Experts of a small language model: width 128, 32 SwiGLU neurons an expert.
Below are experts of layer 4 (counted from 0) of a mixture-of-experts language model. Rows are named router (the router's row for the expert), gate (a neuron's input weights, with its number), up (a neuron's input weights, with its number) and show model dimensions 0-127. Each number is 500 + 25 x the weight over its row's rms, rounded and kept within 0 to 999. Numbers have three digits each.
After each expert's rows: "gets" lists some tokens that make up at least twice as much of what it gets as of all text. This comes from a sample of Wikipedia text that the model never trained on. Tokens count by the router's weight.

# expert 37
router:479471473464488526494458527560481523473538497482527536507468501506518545494513490486505499523442469446535470497537511478476478484540503520505477505488506488547523533546484474464477461533498494460488484483490498534512526498511498476485467499512467499473508502472482522445523514504497509482504477492535495503515500522507501463543527448510532495499487505461469502510529532466536501476525
gate0:491465507540514539511522443473456478476529504464527503512436530501525526544494526491522476497522496471530519527499520481511500509500504498543460473504511529551536474489536481465480487518463447449527517505531531490483477486541464501503512509475502509518500520511514550517516475504568470501468506493498509482471479537505510495492528511517543496495502505459497495494474499496514526512522
up0:504508504460487474488471578525553532531463493524497486481546475508459467477504465508496537492474493512478490472492482532470503488501497502436521522488505479467469518478489516513509514473513539564450488490473475508494514525457516504494473503517506476483493461477497451477474512512443545480518525518491496506522500483487512496513510512470444507502514511527478507510516492531504468488471
gets: ".", " in", ".\n\n", ",", ".\n", ";"

# expert 223
router:486477494470482518511489545557483533466511508505521534519492527535540515496572470510504556530470489467496490546500516487449499484520493510501461520496482483534508519509487498466504502521506469495469495476515509557493513497484518493479480510511493514452491499493462513480534502542470520475524474500507515507522459509508486487521531462500543503502481542451468478547515534455514496483529
gate0:538515521501511505500519531464506502550468520482516554470422484497494536512480527524488489473473566514495466487507480480486501490487516485500474534441534483488491532537500489468521462484484510449496459492502524514476487445481508489482487492488449487514491495492460502498504494538510486492498548540510532493503487450524503514477481465524498495496518506507519440490495485526525499528507
up0:512511539494509501544497502492492476536475505488494542509443487524488543513508517559492495479472524518468485495498495460460484492504524508491479576463522480479459504520486484480521477476489508483446502481479488536499472461460520502499469511488432501501479524508490504493482487546516493533491561508506528493519507472528513521470481473518501495484493548512539440486504469498505514515506
gets: " and", "'s", " also", " to", " later", " his"

# expert 244
router:472507500479505520467468542528475500477533514475516522524489563546531516478526511483480524519491457458529497496542540489481476499504495504501466506472497500507521518516517494473506449513512446495437501485508506507492525525478508460515481506507517489477464496490481547507517513531462537495520475528504492490543497538511474457515537443515491532502533491499499462528496553507526484472507
gate0:527517506512511469468488498473477439480530521499495496531536533527504487490515532477445491535496487527472512525507535518531477491530464443509514533485533488510487491510487527515513502496494515511492505493518456467484532497519499507475496514475527456500532461482469485527501469429487467524442447488510473476513507517547514502484500501477483500464477479502483477532481489530445480479513
up0:493502497511506544523499500477453493517484510512504540549500521451486494508482528496474508506492518453471521496511500466487460492505483496551475486519537478522486555527468506534502479520534492497547482463495513473498496529487476482528495487481513544449516555481511503525496506478507479477479566509486511486539515490529479517500487505475475540473506507546487440494514481520514435499511
gets: " |", "ie", "==", " H", "K", "ow"

# expert 182
router:446499460451482551491487505543481500482526506491499527503491543542535544501524459494500506539483453494529493528545524476461488491523463522491498497479485495540524516519498492498515476527506495488466461475529483515507511511495526481510485532524517531464494500494486510467514511519464554472521478526533501497512464539519475487523522497521510517532513520463468479530514551466548485498490
gate0:461494476495508525451469539486454487508547463470500530520518550489472492488519504496476502507465490473483487498507528466536505478493515505510495500536498525490532457556514519505558499462538498535505494543530480450520464479511484500499527537500527508486500487485505491488511525511481546531500493494514487483495513484492487540518490586509514467556466478500493514507502502517486476489537
up0:463486476500510516443466545491459494478510469441516533513530523490471470467521517501483489507484493486477482509487518473514505487492513507515503489540493523490534477535485514502558506454525533541501479529549498461517440490504488504510516542490538503513483511485514468483498506504474554508508482499506479498499497467505495530519453573529491470562477508520464521508511491495486492497505
gets: "0", "5", "2", "1", "3", "9"

# expert 221
router:498487478476483511500477523533481463492512481486525500522503557518528498464538516496492515516457478504512497529530542488475449490503488526484477492468476513537518528528462475508500488520507444455474487458525526504507522494485516447486513487513528544454498472497476511486518519539484520454542447543499471500543464531500491489520512500522513506526495513491489485523510545480531453488520
gate0:463483483489516547456518503495516497493533493517500506534514477493495498474500532508523527490505457511475502476479495505476505433490481578498505512529501516541479498494471517515510482486531502478522544514553488446500519561478479509483489489554519481495503478537475522482496486512480514477516502533510488530472512539478510468476504471446490491484531533444541513503525536515502513477492
up0:527501507471504463520477495518484486538486532494479497467507506555551485517458480475471469496516573482522476527506480500535458527479514435464486524459498483441488500539516510471544508500499491500478488464489503498508506484495510518517448473460482474466459496533498498513521534478502517507520542507513530477528475498497476513510505494541490511524467503493489494441479486473482512511503
gets: "y", " and", "ly", "ey", " their", " g"

# expert 10
router:465478468475489518510451504509480522482507511484530539517506533507516506445511482514497549507494487483528450518523508498475457469515489520492470496484478521538518525503507475464514491516491483501467452482495490526513503519465508478498491511529466539446476479479452522490509536535493507469514497509547498479520492558537493461506528477504530549481482548488493465511503532479520482451518
gate0:518463471452481478498489511519466507524475539516524522545462561479466510497462522489503492459520521503517490483484462528512504489450499500505550524501487536502513556508517479517515488521458453504467472548513496476524453504536495535515470487507521502528512502487453501458505513475507490478504547544474491493524519462476482492508516516483547499492521501469475506506455494494494525497516
up0:545501471492485467498488542493446485508492551499505507539483532483499482511476556478497493457536533509525517509484479542520497493475509480495526532506464517514477539520490512526529465515462443473488453565510487472511464486536507530504492497510504486532496496506459514486492518461498478481495500549480514496541503472500491484477531511470544509507497474492481504549476519468504512476538
gets: " to", " not", " her", " him", " that", " his"

# expert 100
router:467471490461484543491482506534495499454532516475507528521481530533522523470509475487497526518481474489554471524527489503479511463534504501507471536496470503525525533506508495464503503521501481505479507481499533536531513550455515473505470554511470535454467473498475531498502530551464527488524513541517503482550486535508465482511485460520507519505500550448488502504504513493506495489511
gate0:510501523457486493474505492500510539473486490504499482530506512483501479500512513467517460467489494455484493518464512524558479461484491505470495531518497539520549547483503482474471550473460519487504492422494509488501520509450532522538502553553489514504486472489498530505498509515537473506513477525489515482527463509517472495531474537501489490467535514503473479486525524515493507512559
up0:506491482529517514498490480506483475521499519507506502474502477517500537514497490499471522525505525543507497484539544490453511542513512508528504496459504470516423455512468505526496439514544488481488511542501487496500495493570478467431519445479516475497509516505512481503497486478466527492489504491523485509469550496478533517480531465483505518523464482512541514528486484491508481494446
gets: " to", " the", "u", "an", "on", " a"